Below are experts of layer 8 (counted from 0) of a mixture-of-experts language model. Rows are named router (the router's row for the expert), gate (a neuron's input weights, with its number), up (a neuron's input weights, with its number) and show model dimensions 200-239. Each number is 50 + 12 x the weight over its row's rms, rounded and kept within 0 to 99.
After each expert's rows: "mostly gets" lists some tokens that are sent to it at least half of the time. This comes from a sample of Wikipedia text that the model never trained on.

# expert 4
router:61 65 66 51 29 55 45 34 51 45 32 48 45 41 24 51 59 70 52 33 33 39 36 73 71 58 46 48 57 45 55 50 49 54 43 50 81 38 54 71
gate0:17 64 50 43 43 50 34 47 27 61 57 62 65 36 45 65 73 66 49 52 53 49 34 72 59 52 20 55 10 62 47 44 41 44 23 50 51 73 33 28
up0:57 32 44 56 34 60 56 76 58 54 28 54 49 35 30 54 74 44 63 53 61 49 46 57 35 43 56 49 63 59 51 57 37 34 52 41 67 61 34 38
gate1:60 72 46 50 52 41 46 40 50 51 42 54 50 32 44 45 53 45 55 29 59 40 67 40 62 56 36 50 48 41 69 40 65 39 44 59 72 55 41 47
up1:62 30 50 63 38 40 59 55 54 64 49 53 50 48 42 63 44 33 51 43 46 74 31 32 59 62 47 43 36 46 48 25 41 54 46 58 45 51 44 49
gate2:59 59 61 63 39 52 38 41 42 37 46 69 44 58 28 51 46 30 70 59 48 74 62 50 49 69 45 42 33 52 36 48 55 46 51 57 47 63 32 52
up2:49 51 29 44 47 46 55 52 32 39 49 42 63 49 68 49 43 61 55 35 50 35 46 56 49 08 53 50 71 49 49 31 35 49 52 16 38 45 70 52
gate3:56 53 32 76 56 43 48 55 49 75 50 51 43 71 34 46 55 65 66 71 45 14 47 67 28 48 31 71 39 48 25 54 59 49 65 39 46 56 60 56
up3:50 37 57 52 37 35 37 52 71 51 43 72 46 38 39 38 67 56 66 55 41 23 55 49 47 67 41 71 45 47 55 51 34 47 49 38 52 67 47 53
gate4:49 52 40 57 56 22 58 58 55 47 49 37 51 47 42 46 75 59 54 56 37 46 40 29 61 52 59 42 36 33 55 50 49 38 43 37 48 64 48 35
up4:77 52 53 41 58 32 27 72 44 51 32 62 58 42 58 45 70 54 43 32 48 49 13 48 47 41 56 17 40 54 41 40 42 49 42 22 57 53 54 40
gate5:40 62 56 24 67 50 47 49 50 68 45 47 57 53 50 42 55 66 53 46 50 41 61 51 50 46 44 35 47 74 55 30 67 42 55 58 50 55 40 51
up5:62 33 48 68 41 64 60 41 29 27 60 61 50 47 31 43 48 41 60 70 49 43 43 52 49 53 56 73 31 46 41 51 60 44 56 46 62 62 56 57
gate6:49 43 46 47 60 48 54 50 42 44 44 41 60 63 33 52 37 41 66 34 64 63 56 33 58 63 52 46 47 72 57 28 50 50 37 44 45 25 47 66
up6:57 43 60 53 54 56 47 55 28 73 71 42 76 40 57 52 40 34 45 68 64 54 64 56 58 43 45 60 38 54 43 38 52 57 64 48 42 68 56 68
gate7:50 52 50 40 59 45 40 42 50 79 43 57 55 59 47 64 69 49 59 69 41 56 40 51 48 45 55 32 49 41 70 61 60 58 52 56 61 59 48 56
up7:39 55 42 68 44 58 66 70 62 36 60 28 43 47 24 55 29 45 42 46 73 45 57 45 53 43 38 35 49 69 41 72 40 60 59 48 36 48 52 72
gate8:61 47 68 42 49 61 33 39 35 46 48 44 39 65 44 44 62 66 45 67 34 53 36 52 53 40 39 47 57 25 51 18 66 66 67 61 56 28 52 52
up8:62 57 52 40 32 55 59 61 29 36 57 41 57 42 55 70 27 53 47 59 41 51 69 59 35 28 43 73 63 65 41 55 56 68 64 68 73 32 59 56
gate9:73 54 69 45 44 66 56 69 57 43 48 24 49 55 36 56 34 58 36 57 63 49 56 64 73 42 63 41 35 41 37 63 43 58 32 54 42 19 41 59
up9:26 40 31 54 60 34 38 47 35 67 35 61 56 38 37 25 73 36 63 36 53 61 66 21 40 50 43 53 61 63 71 32 44 48 42 50 60 72 56 64
gate10:47 52 72 50 43 39 47 43 33 30 41 51 61 33 53 46 47 55 46 47 54 59 29 56 51 44 65 41 55 46 47 27 54 60 99 58 56 63 49 54
up10:58 50 51 61 44 50 53 50 43 35 52 45 66 45 41 75 54 50 44 61 44 57 82 38 29 48 60 55 53 56 33 30 63 36 41 41 19 68 55 55
gate11:41 62 53 53 62 53 31 54 31 61 45 34 57 67 51 23 31 48 68 68 58 51 34 40 59 82 50 62 38 59 57 55 37 23 58 55 70 39 31 68
up11:49 49 55 36 48 34 68 46 61 30 58 51 37 43 23 73 58 47 47 58 37 47 47 58 48 40 58 46 64 37 54 17 67 56 59 43 52 64 78 63
gate12:72 54 49 38 54 46 81 48 79 43 40 67 55 30 64 46 54 50 34 53 46 49 54 59 74 41 45 33 56 46 50 42 41 71 43 54 70 31 63 43
up12:76 64 55 45 62 44 76 60 74 56 32 45 56 39 33 43 45 67 40 38 44 52 25 35 70 47 62 56 69 47 54 65 40 57 57 61 68 36 69 54
mostly gets: " ", " $", " −", "_{", " —;", " +"

# expert 1
router:32 40 27 60 62 53 76 48 53 55 36 32 65 52 50 49 59 61 44 40 37 40 46 62 52 36 38 40 53 36 38 41 46 60 23 75 49 52 43 53
gate0:68 62 55 35 51 50 64 26 40 48 58 47 44 38 66 35 44 68 57 55 60 54 42 52 65 44 56 30 30 59 39 56 48 51 51 68 40 48 34 34
up0:47 63 72 56 58 64 38 76 46 62 63 54 54 26 35 35 38 66 45 44 38 39 34 66 39 46 69 60 57 48 66 46 56 46 41 31 45 76 51 67
gate1:50 60 31 85 52 51 64 44 60 50 66 53 52 57 43 52 66 70 53 56 55 37 39 51 48 39 43 57 52 38 44 41 66 65 36 38 66 52 47 48
up1:57 32 55 47 42 60 32 49 38 68 43 46 45 58 51 46 43 74 32 48 39 61 32 40 42 61 42 56 43 58 55 54 47 54 46 49 40 63 38 49
gate2:50 57 58 42 67 52 59 49 58 55 62 57 47 30 52 43 63 63 37 47 38 55 64 78 46 28 49 52 45 56 54 33 71 75 39 70 39 49 30 54
up2:45 67 67 56 55 52 45 60 42 42 75 49 51 43 51 37 50 50 64 36 64 66 50 62 58 45 59 43 57 48 62 46 56 58 52 73 43 33 47 35
gate3:49 44 42 69 21 39 41 55 51 50 73 49 66 40 37 59 60 39 52 56 64 55 39 76 43 49 43 39 61 46 64 45 35 61 56 47 55 56 43 58
up3:59 44 60 55 57 16 53 47 47 38 53 68 59 42 32 56 40 66 56 70 45 62 63 58 45 36 54 45 71 45 35 43 45 46 63 78 55 58 32 25
gate4:68 58 39 41 59 47 52 53 58 53 47 53 54 49 31 52 48 66 46 46 48 38 53 59 28 57 45 52 49 50 32 36 46 52 28 64 50 31 61 40
up4:51 40 42 71 41 54 50 44 59 52 54 43 19 56 56 72 56 34 59 58 45 71 48 31 55 51 48 53 32 52 51 64 57 52 41 51 62 55 54 73
gate5:35 48 33 52 69 69 74 34 28 46 47 55 60 41 49 43 56 36 46 63 45 66 33 64 54 54 75 53 74 47 57 26 72 47 47 51 49 63 59 35
up5:49 54 61 61 47 58 36 36 58 55 38 42 48 52 50 61 50 43 58 57 33 37 73 37 75 62 48 63 47 39 64 57 45 68 72 55 46 59 28 33
gate6:62 31 57 57 59 60 48 42 55 43 66 27 89 56 74 45 43 36 41 41 55 55 33 55 52 34 50 51 29 35 62 54 57 73 62 62 64 76 54 67
up6:31 37 35 54 49 59 61 56 60 66 38 36 40 60 42 60 42 64 65 46 58 71 32 62 46 61 39 41 35 46 65 46 49 71 28 70 38 50 65 40
gate7:52 46 61 57 39 64 62 17 58 33 53 56 40 54 57 74 57 47 51 49 43 70 51 41 71 50 47 61 57 61 47 50 49 49 58 54 54 59 38 23
up7:63 61 53 53 45 54 42 59 37 55 38 39 30 57 50 20 41 33 43 66 65 43 45 67 60 58 66 46 55 62 50 59 42 44 54 39 63 64 48 33
gate8:53 46 64 41 55 67 32 44 33 48 62 39 71 53 41 44 60 40 71 40 36 56 22 70 43 48 31 42 49 37 36 46 71 39 51 57 27 84 69 31
up8:63 60 46 45 46 43 35 42 70 44 57 58 38 27 70 50 67 62 31 45 75 42 37 54 19 60 50 43 42 45 60 47 38 63 38 45 63 50 32 40
gate9:35 55 74 59 28 57 42 26 60 53 44 34 70 54 52 55 36 45 45 40 40 51 52 40 58 51 47 53 62 63 55 58 59 61 59 54 36 46 48 65
up9:22 61 46 40 35 42 50 48 59 51 36 54 47 55 43 46 47 58 31 51 33 55 53 48 62 57 40 48 76 62 36 44 62 67 60 50 36 64 59 70
gate10:44 37 61 64 28 49 51 50 68 63 48 54 63 71 68 47 36 42 44 53 39 51 44 42 57 44 32 45 68 61 50 34 58 52 79 62 43 51 44 46
up10:36 38 66 27 54 44 60 55 59 68 52 48 44 69 25 43 50 56 37 35 49 60 34 57 21 41 75 40 69 51 57 44 45 67 46 55 58 37 47 47
gate11:42 50 39 40 61 62 67 28 60 55 39 53 57 30 59 62 46 27 41 58 54 60 82 58 50 45 32 23 68 59 49 55 57 57 33 35 43 33 54 47
up11:37 43 66 43 52 43 34 67 32 43 54 63 36 67 52 35 68 49 58 34 51 49 44 63 50 58 49 50 77 44 44 40 68 66 45 50 62 58 37 42
gate12:36 54 46 43 54 48 71 65 33 45 58 43 68 40 72 44 69 52 41 51 47 35 15 68 72 77 49 37 58 69 34 49 32 37 49 66 54 55 40 42
up12:45 61 33 58 53 52 56 51 36 62 66 83 61 62 44 68 34 67 70 61 49 51 52 61 43 47 48 41 74 56 39 75 28 49 64 52 62 48 59 44
mostly gets: " John", " •", " Best", " James", " General", " William"

# expert 0
router:50 79 41 74 46 45 48 95 51 42 30 46 50 54 43 53 64 60 70 54 46 33 52 58 48 55 47 46 47 37 47 48 52 48 48 85 42 55 48 41
gate0:40 56 55 61 65 30 56 61 57 42 44 52 38 68 62 58 61 30 49 61 67 19 38 64 43 55 45 22 46 49 59 38 40 65 57 40 23 45 33 41
up0:62 50 47 52 41 48 40 57 40 37 57 62 54 45 46 65 45 30 37 50 53 54 67 49 61 46 40 52 66 54 25 60 45 36 58 64 55 45 52 41
gate1:45 59 46 58 45 58 52 63 59 41 47 54 72 48 63 61 26 60 71 59 65 55 54 55 70 67 44 59 58 55 63 45 52 65 56 59 60 58 40 50
up1:27 48 53 16 67 53 60 39 29 45 48 43 40 55 32 61 72 64 50 43 30 63 24 53 72 67 47 52 70 58 43 65 46 69 62 75 51 27 59 38
gate2:63 48 45 45 59 31 35 61 47 53 68 32 50 57 39 65 66 64 29 55 40 47 41 38 39 48 32 29 51 52 51 25 59 60 52 68 47 55 64 40
up2:71 38 38 41 42 38 33 62 52 72 77 23 64 43 29 59 51 50 37 54 49 42 43 23 41 35 49 38 53 50 46 55 70 71 61 78 39 57 60 40
gate3:45 48 34 43 35 37 41 59 55 66 33 46 62 60 53 61 31 53 53 36 64 63 51 31 64 44 47 75 82 52 67 46 20 70 46 50 57 52 58 67
up3:60 44 54 63 52 58 47 67 63 38 38 54 40 70 67 44 44 41 31 43 36 46 59 52 32 39 47 47 53 28 68 60 60 42 34 45 65 65 58 49
gate4:52 53 58 48 39 29 59 67 26 55 54 55 56 53 45 69 51 47 73 65 53 64 36 58 71 58 53 68 46 58 53 59 29 43 84 52 56 50 69 58
up4:58 73 36 49 43 48 62 62 47 27 51 71 22 52 45 46 70 58 57 88 64 42 65 48 61 42 46 54 58 46 59 64 46 57 67 72 28 54 56 47
gate5:52 51 57 53 66 34 38 50 40 66 40 47 55 47 65 69 33 40 47 60 42 49 67 35 60 35 54 47 52 44 54 57 68 45 56 56 47 51 37 67
up5:35 47 18 50 64 65 50 44 65 26 53 47 53 44 47 38 43 60 23 52 61 41 66 59 48 53 52 48 66 56 47 41 53 52 50 52 46 68 61 18
gate6:62 54 61 37 39 73 63 45 46 68 43 47 47 67 55 64 59 40 30 70 64 44 52 38 41 58 58 40 53 62 66 62 57 39 72 57 55 44 34 42
up6:35 44 28 50 51 51 46 44 32 40 50 47 50 61 58 41 48 49 36 56 53 51 38 55 27 45 56 71 57 57 48 68 41 52 54 66 67 45 59 45
gate7:42 52 49 47 45 41 67 52 34 70 67 52 40 60 50 41 68 48 40 67 48 60 67 52 35 29 69 44 73 52 50 52 48 34 59 53 43 42 65 34
up7:58 52 42 41 48 46 50 46 39 74 45 43 60 70 40 26 62 62 50 28 53 67 64 17 63 28 58 64 47 54 52 75 51 27 50 36 50 51 63 54
gate8:55 27 44 69 29 59 53 63 45 39 46 49 38 50 62 64 37 80 45 60 46 57 43 39 46 53 62 36 54 27 56 58 24 32 44 36 49 44 06 37
up8:50 11 45 49 46 44 68 81 53 45 45 68 19 66 48 73 47 68 54 47 58 48 56 36 51 46 79 66 57 52 38 68 25 43 44 46 46 56 35 42
gate9:40 63 48 61 38 60 69 48 36 54 52 52 37 58 47 56 25 41 43 44 46 60 41 35 26 65 44 24 60 47 55 29 70 34 55 50 52 60 41 55
up9:54 45 52 47 46 55 65 64 51 46 48 37 39 49 41 64 50 65 49 65 39 57 56 55 49 45 43 71 47 41 43 69 45 61 67 50 47 61 44 23
gate10:48 71 32 67 81 59 28 39 51 60 49 59 49 60 49 62 51 62 56 41 44 71 44 52 61 63 57 46 65 40 49 51 35 55 50 62 60 43 46 62
up10:50 45 40 55 59 43 74 67 46 49 43 65 52 44 59 46 55 40 40 49 53 41 52 68 57 46 58 38 22 65 51 69 57 54 34 65 37 62 67 37
gate11:66 59 54 50 65 64 39 66 58 32 67 42 49 39 50 56 55 53 66 67 56 66 44 59 50 62 41 58 57 39 33 52 55 45 33 42 57 32 66 56
up11:40 35 57 82 61 62 47 55 45 59 51 38 66 39 46 57 48 46 50 43 25 53 55 35 42 62 53 46 63 51 57 49 39 40 59 49 46 54 53 27
gate12:71 48 56 48 45 61 57 63 43 59 62 55 33 41 42 43 48 53 45 53 40 48 58 50 54 45 55 60 53 30 52 39 60 35 46 46 54 36 30 32
up12:29 28 66 70 58 51 74 42 48 71 57 49 52 62 44 48 35 59 54 49 51 38 47 37 47 40 36 52 44 74 61 42 71 58 52 55 53 85 60 55
mostly gets: "==", "===", " ==", "″", "\".", ".\""

# expert 3
router:57 37 43 55 45 49 28 62 34 53 48 59 64 57 68 69 61 48 58 78 42 71 50 47 63 33 22 45 38 50 56 25 56 60 54 64 51 58 35 58
gate0:57 52 57 34 62 54 45 69 36 60 37 64 41 53 53 44 53 53 59 53 31 42 43 49 49 46 31 38 38 68 47 30 51 38 52 30 55 45 38 42
up0:41 42 56 41 59 49 55 58 65 49 57 58 50 79 57 27 46 28 83 52 39 51 56 59 62 45 62 36 44 69 42 39 54 65 54 72 54 50 54 45
gate1:49 38 39 37 47 31 46 32 69 70 52 62 60 35 50 38 51 58 72 46 53 22 69 52 42 61 43 48 44 47 50 34 45 19 39 54 42 49 25 56
up1:67 43 54 39 54 76 49 55 31 49 58 31 32 48 44 45 55 42 44 33 32 68 31 32 69 41 64 54 45 33 53 62 53 55 65 43 49 50 58 40
gate2:58 48 62 64 66 56 47 50 62 51 41 38 57 54 44 51 50 33 42 31 27 56 56 34 55 54 55 69 58 38 38 42 13 55 41 65 33 53 43 52
up2:68 37 50 73 59 63 55 54 51 41 46 43 50 59 43 62 49 45 72 50 38 49 68 38 49 62 38 58 52 43 48 36 25 59 33 65 58 65 40 35
gate3:47 57 60 55 52 63 61 64 50 55 30 53 64 60 31 50 50 45 44 25 36 45 50 48 49 50 65 61 59 52 46 46 61 66 54 66 61 52 49 52
up3:45 57 57 58 33 75 62 41 45 55 39 56 51 56 50 46 39 72 27 54 79 50 49 35 46 48 69 40 52 47 50 28 67 57 40 66 74 44 44 56
gate4:61 39 56 58 57 48 57 67 34 42 57 41 65 58 57 63 38 49 43 65 54 35 50 61 50 33 41 58 57 64 51 60 63 57 54 66 51 51 54 31
up4:59 41 52 58 42 53 59 51 55 46 39 54 40 36 52 54 57 55 32 73 45 26 57 77 55 59 59 64 43 62 36 41 65 43 33 61 44 46 59 42
gate5:22 57 65 71 62 70 45 55 53 32 55 57 34 52 66 42 47 55 56 68 57 41 74 63 77 67 55 53 49 65 69 54 29 49 63 49 63 39 54 65
up5:20 53 61 51 52 53 57 44 38 41 69 66 50 56 58 51 52 40 45 55 40 41 62 53 54 49 40 38 42 51 39 52 37 41 77 40 57 37 56 33
gate6:59 67 42 50 62 55 47 43 39 70 60 34 66 45 46 51 32 37 31 37 46 92 32 22 47 60 36 52 50 46 72 65 52 57 36 50 56 53 56 24
up6:91 39 71 45 53 46 53 55 46 55 50 43 29 47 50 69 40 47 43 26 66 69 58 36 40 77 41 54 32 37 38 54 75 71 58 61 49 38 72 60
gate7:48 50 62 65 47 53 46 49 52 43 39 75 59 64 43 53 44 62 66 40 51 58 51 48 63 32 40 46 45 50 42 63 52 30 38 39 72 53 47 77
up7:38 63 54 30 51 53 31 35 64 55 54 44 57 38 65 41 48 46 50 70 74 63 54 38 38 45 56 44 49 32 50 37 44 53 42 47 61 64 73 63
gate8:49 61 49 54 43 45 58 44 52 34 68 50 86 40 41 71 35 53 38 47 41 57 77 55 51 51 34 56 38 48 53 33 70 58 45 57 45 69 35 73
up8:66 20 81 36 48 49 67 38 64 15 45 36 39 26 51 30 43 44 56 57 47 48 47 65 52 45 46 36 51 36 54 37 56 20 36 34 42 50 50 44
gate9:60 36 68 53 55 51 60 52 58 48 34 27 53 56 29 48 66 50 53 65 59 54 47 44 58 75 43 54 50 50 55 50 37 32 71 64 53 53 56 43
up9:52 36 65 61 63 38 40 41 56 54 67 39 54 39 42 42 75 35 64 76 59 43 43 57 49 57 29 46 57 56 86 53 31 42 73 27 52 55 63 56
gate10:39 49 37 56 44 41 63 55 78 53 53 62 47 65 66 54 63 49 56 53 70 62 47 43 53 54 65 56 58 47 51 30 49 49 64 66 51 62 46 59
up10:50 73 45 67 44 44 58 50 65 64 62 47 34 73 55 65 74 38 52 55 61 53 38 49 59 53 44 54 62 56 60 36 52 43 51 75 57 62 54 69
gate11:51 50 52 59 45 57 56 55 56 56 55 41 55 26 52 59 44 32 52 46 46 61 53 77 55 36 51 39 57 43 63 37 47 53 39 49 65 48 29 66
up11:47 62 55 49 75 47 47 52 59 50 47 55 45 72 52 35 68 67 54 60 51 34 54 27 54 53 54 76 38 52 38 44 33 45 53 45 22 44 80 33
gate12:54 47 57 42 40 62 61 51 74 64 60 40 43 73 52 55 48 21 39 45 39 49 59 26 68 61 57 41 49 35 33 67 52 37 49 44 46 29 42 50
up12:51 53 58 50 58 54 58 39 60 65 56 62 55 58 47 32 40 49 49 67 45 58 71 55 48 64 35 52 47 35 38 50 54 45 12 55 51 43 38 33
mostly gets: " three", " two", " many", " several", " century", "9"

# expert 2
router:35 53 41 69 65 72 49 54 56 62 61 31 55 50 50 48 48 43 66 41 44 53 35 49 49 50 57 68 55 54 36 55 49 38 45 48 40 65 57 52
gate0:41 28 36 62 42 67 71 53 66 34 58 51 60 56 46 33 48 50 41 43 36 58 57 44 48 53 52 42 68 53 38 45 71 47 56 47 48 73 49 27
up0:60 33 43 55 51 59 54 45 67 36 64 49 69 54 37 55 49 46 57 58 40 59 53 52 38 56 49 50 75 49 48 45 55 54 66 42 46 56 54 32
gate1:54 73 60 59 69 56 68 33 69 32 36 55 44 63 63 27 58 46 50 43 75 31 49 60 49 48 34 82 48 56 60 51 57 56 54 45 55 27 42 63
up1:55 52 39 55 53 49 38 43 61 56 65 39 56 44 59 68 55 42 44 65 49 46 83 27 71 47 59 64 66 46 73 44 49 47 44 45 44 55 33 39
gate2:49 46 37 70 66 49 45 30 42 37 66 46 54 55 29 44 30 39 45 38 44 46 63 37 53 43 45 54 56 49 40 39 53 39 58 32 58 59 45 40
up2:60 49 60 47 68 55 56 56 39 51 43 57 55 49 67 67 47 59 42 47 60 49 58 51 78 62 46 52 49 39 60 49 47 52 50 56 47 45 48 55
gate3:49 56 55 51 35 53 49 42 58 59 51 33 53 71 51 60 34 50 56 60 49 58 44 36 63 54 57 41 51 44 91 54 34 33 36 40 48 49 50 58
up3:66 63 48 32 62 60 49 57 31 08 60 63 73 47 55 66 63 42 50 73 67 54 38 57 51 58 61 49 65 33 47 38 76 54 48 52 50 43 62 54
gate4:15 57 58 56 32 59 64 52 52 51 50 48 43 52 67 67 63 50 32 76 45 50 49 55 52 59 43 46 43 45 48 55 65 51 19 55 60 53 67 66
up4:70 36 46 48 64 52 51 50 29 47 36 69 55 43 47 41 40 59 71 25 35 57 47 34 49 45 50 81 51 54 46 58 53 63 72 49 42 38 41 36
gate5:34 56 53 58 55 48 44 54 49 36 52 56 41 49 63 39 42 43 51 45 63 31 50 55 56 43 43 65 74 54 62 29 38 52 29 62 39 60 37 61
up5:44 39 67 39 65 35 52 46 75 57 39 51 61 55 35 67 48 41 28 59 57 52 47 71 44 50 44 23 59 62 72 56 33 50 43 52 36 45 62 41
gate6:57 22 58 64 43 47 62 63 38 54 85 49 50 45 44 26 43 52 52 59 33 57 45 53 33 36 65 46 55 68 38 59 38 35 31 54 75 47 57 42
up6:43 59 57 49 29 46 29 54 38 56 15 60 46 54 57 72 35 30 31 54 41 51 22 40 38 46 58 60 61 43 56 40 58 42 56 55 25 64 46 53
gate7:48 47 76 48 61 44 69 30 43 60 33 46 39 59 46 46 59 53 65 50 64 49 54 56 56 46 58 51 53 60 69 58 49 29 60 69 62 71 66 40
up7:50 54 51 55 40 39 51 61 64 48 37 50 36 53 71 41 46 60 74 41 49 42 32 57 40 41 57 45 53 70 44 58 40 62 60 74 33 44 50 69
gate8:38 49 51 63 47 33 55 46 57 64 56 48 65 80 45 65 36 37 60 71 42 60 57 48 67 42 55 49 67 45 38 55 60 29 52 42 64 36 38 70
up8:43 37 59 71 52 52 42 42 57 51 63 62 44 59 67 66 50 44 67 33 30 66 44 53 67 35 43 51 75 42 60 52 61 46 57 46 53 47 54 55
gate9:41 42 77 42 30 56 58 40 31 54 48 49 51 72 36 51 27 47 49 60 25 47 48 47 57 44 65 47 65 55 22 56 47 63 42 50 44 53 56 55
up9:68 55 44 21 53 45 25 52 50 72 35 41 42 48 27 31 64 56 48 64 47 42 56 40 60 38 47 58 56 56 52 34 60 33 44 51 61 35 62 61
gate10:60 48 36 72 55 47 52 62 50 52 35 57 52 58 56 34 36 48 53 74 57 57 49 31 42 55 38 64 44 51 24 36 60 72 48 56 47 52 53 45
up10:49 38 41 38 42 43 44 60 68 61 20 35 65 49 56 49 68 66 80 37 37 64 66 36 50 52 49 65 37 62 41 49 44 55 46 55 38 37 31 73
gate11:28 40 71 58 55 37 53 39 50 58 61 42 53 31 44 40 45 62 54 41 60 58 48 48 51 54 51 59 57 56 37 55 44 45 50 53 33 59 60 67
up11:56 44 27 36 36 41 48 37 53 30 63 59 48 62 66 44 38 43 37 65 26 43 51 64 28 44 56 36 47 47 52 50 54 70 60 67 52 55 34 36
gate12:68 44 57 78 56 33 56 46 37 39 44 55 65 63 49 66 59 32 39 52 67 49 53 27 45 53 42 57 53 37 54 49 68 60 36 43 54 38 48 66
up12:65 33 39 60 23 52 72 34 64 41 52 61 57 77 33 55 32 38 67 58 38 45 54 47 47 51 55 51 42 55 28 32 55 43 62 50 56 60 59 45
mostly gets: " de", "idae", " Website", " et", "á", "ata"

# expert 5
router:29 62 60 63 50 51 58 53 37 50 61 50 42 76 31 73 37 69 42 48 45 66 50 46 87 56 45 53 33 32 52 40 37 52 37 39 42 45 38 43
gate0:60 45 51 55 49 27 45 46 46 46 56 50 35 44 56 46 49 57 41 56 59 30 54 33 37 43 44 61 39 39 53 50 69 58 52 66 33 31 46 57
up0:51 54 39 48 43 47 51 57 50 44 43 38 68 65 63 66 69 69 63 36 55 57 54 72 57 52 30 53 50 55 51 51 44 45 65 34 48 58 48 35
gate1:51 45 45 47 47 40 62 49 53 45 46 47 60 56 53 45 39 61 38 57 40 51 62 51 78 38 47 60 47 75 52 60 32 49 43 34 52 34 36 57
up1:46 35 52 62 44 45 28 47 47 52 63 36 34 47 34 46 67 52 38 46 44 48 46 53 73 46 59 64 67 73 36 34 43 49 34 48 45 61 44 45
gate2:35 77 32 54 62 44 55 62 63 76 39 27 63 41 59 71 56 49 27 65 52 47 50 30 54 54 57 39 49 57 41 42 44 53 58 46 51 57 59 62
up2:50 64 46 73 60 66 46 55 43 66 62 39 37 88 57 50 42 64 59 45 28 29 45 33 75 66 49 38 62 43 51 57 71 45 56 58 69 32 41 58
gate3:51 56 69 59 78 52 51 45 21 41 70 66 32 56 45 37 48 46 34 45 49 66 42 39 64 43 73 59 63 41 48 36 69 84 65 59 36 57 46 55
up3:58 43 45 50 49 51 63 57 56 64 47 52 44 23 46 43 49 40 36 55 52 66 24 35 40 40 45 57 53 53 52 43 53 43 48 66 53 40 83 44
gate4:52 41 78 56 44 61 55 66 44 58 56 56 56 61 36 51 55 44 47 59 44 40 67 39 42 54 47 57 57 49 49 49 55 34 47 65 62 46 47 54
up4:70 37 53 35 51 59 41 66 55 41 47 64 24 57 39 47 46 26 38 39 45 44 55 50 73 57 45 59 60 39 42 46 54 41 45 54 43 47 52 51
gate5:27 53 36 59 48 46 53 47 36 46 35 43 54 47 39 60 58 21 42 52 59 36 37 56 79 25 64 55 50 69 33 42 51 49 59 47 49 50 58 54
up5:39 51 50 46 67 66 68 65 45 45 64 41 63 41 44 46 44 57 31 40 32 71 45 41 37 34 61 53 57 53 40 39 78 63 62 58 47 29 60 18
gate6:56 30 49 60 48 55 52 60 49 28 61 72 70 66 37 52 65 55 54 55 68 50 51 69 72 42 45 53 34 41 56 60 56 39 58 66 58 50 43 48
up6:70 74 73 51 59 34 34 75 18 54 70 37 65 32 44 51 57 33 51 48 53 53 46 39 56 50 57 55 46 40 29 58 51 52 58 28 56 39 55 33
gate7:62 56 55 38 58 51 43 39 64 66 58 33 50 51 64 39 61 56 57 68 39 70 74 35 54 77 51 51 40 71 44 47 52 15 21 47 43 37 50 39
up7:43 47 47 51 34 31 37 61 38 39 47 53 64 46 47 47 54 43 25 37 52 52 28 45 53 28 34 46 45 38 53 51 60 42 59 39 52 55 51 45
gate8:42 35 28 61 56 63 59 43 30 56 34 50 57 57 52 36 48 54 55 68 49 31 41 53 32 69 49 55 46 58 45 49 69 40 33 37 52 68 36 59
up8:42 61 47 38 56 65 59 46 77 39 66 37 33 39 57 63 32 59 65 32 65 42 58 51 57 38 45 50 51 62 45 60 48 31 81 73 51 31 74 46
gate9:46 48 47 46 50 50 46 59 42 62 92 44 66 59 38 54 41 60 45 50 46 39 45 59 56 49 45 51 61 28 59 27 37 52 45 24 47 71 42 74
up9:56 39 58 59 27 64 59 60 49 48 55 44 48 36 56 42 36 61 32 47 57 48 57 48 61 31 61 43 44 57 42 62 31 54 51 54 48 42 51 63
gate10:30 70 25 37 53 55 57 75 30 51 32 58 45 59 43 41 27 79 41 54 66 57 57 56 43 46 45 60 40 30 48 47 49 52 52 60 40 57 38 16
up10:53 52 52 45 65 52 39 61 53 33 67 62 44 39 53 45 48 31 24 49 56 59 70 52 62 43 32 63 43 54 71 62 69 59 50 51 65 68 68 55
gate11:35 69 65 61 55 47 64 46 56 73 55 48 68 77 38 57 35 59 62 51 46 36 37 56 52 42 64 53 66 77 49 34 60 45 58 76 62 35 44 33
up11:38 40 62 48 34 51 51 41 48 60 57 43 52 69 47 56 40 57 46 49 46 76 63 48 54 36 57 51 54 49 40 33 50 53 43 71 54 28 28 59
gate12:63 43 48 71 62 59 55 58 53 50 25 49 38 67 63 56 42 45 44 26 53 76 65 60 60 28 46 41 65 36 36 51 54 59 41 44 33 45 54 36
up12:45 48 47 52 50 42 69 47 40 48 36 70 51 35 46 43 38 40 33 49 48 56 58 17 42 41 41 43 35 62 50 52 54 84 53 78 39 69 45 53
mostly gets: " used", " game", " played", " began", " won", " held"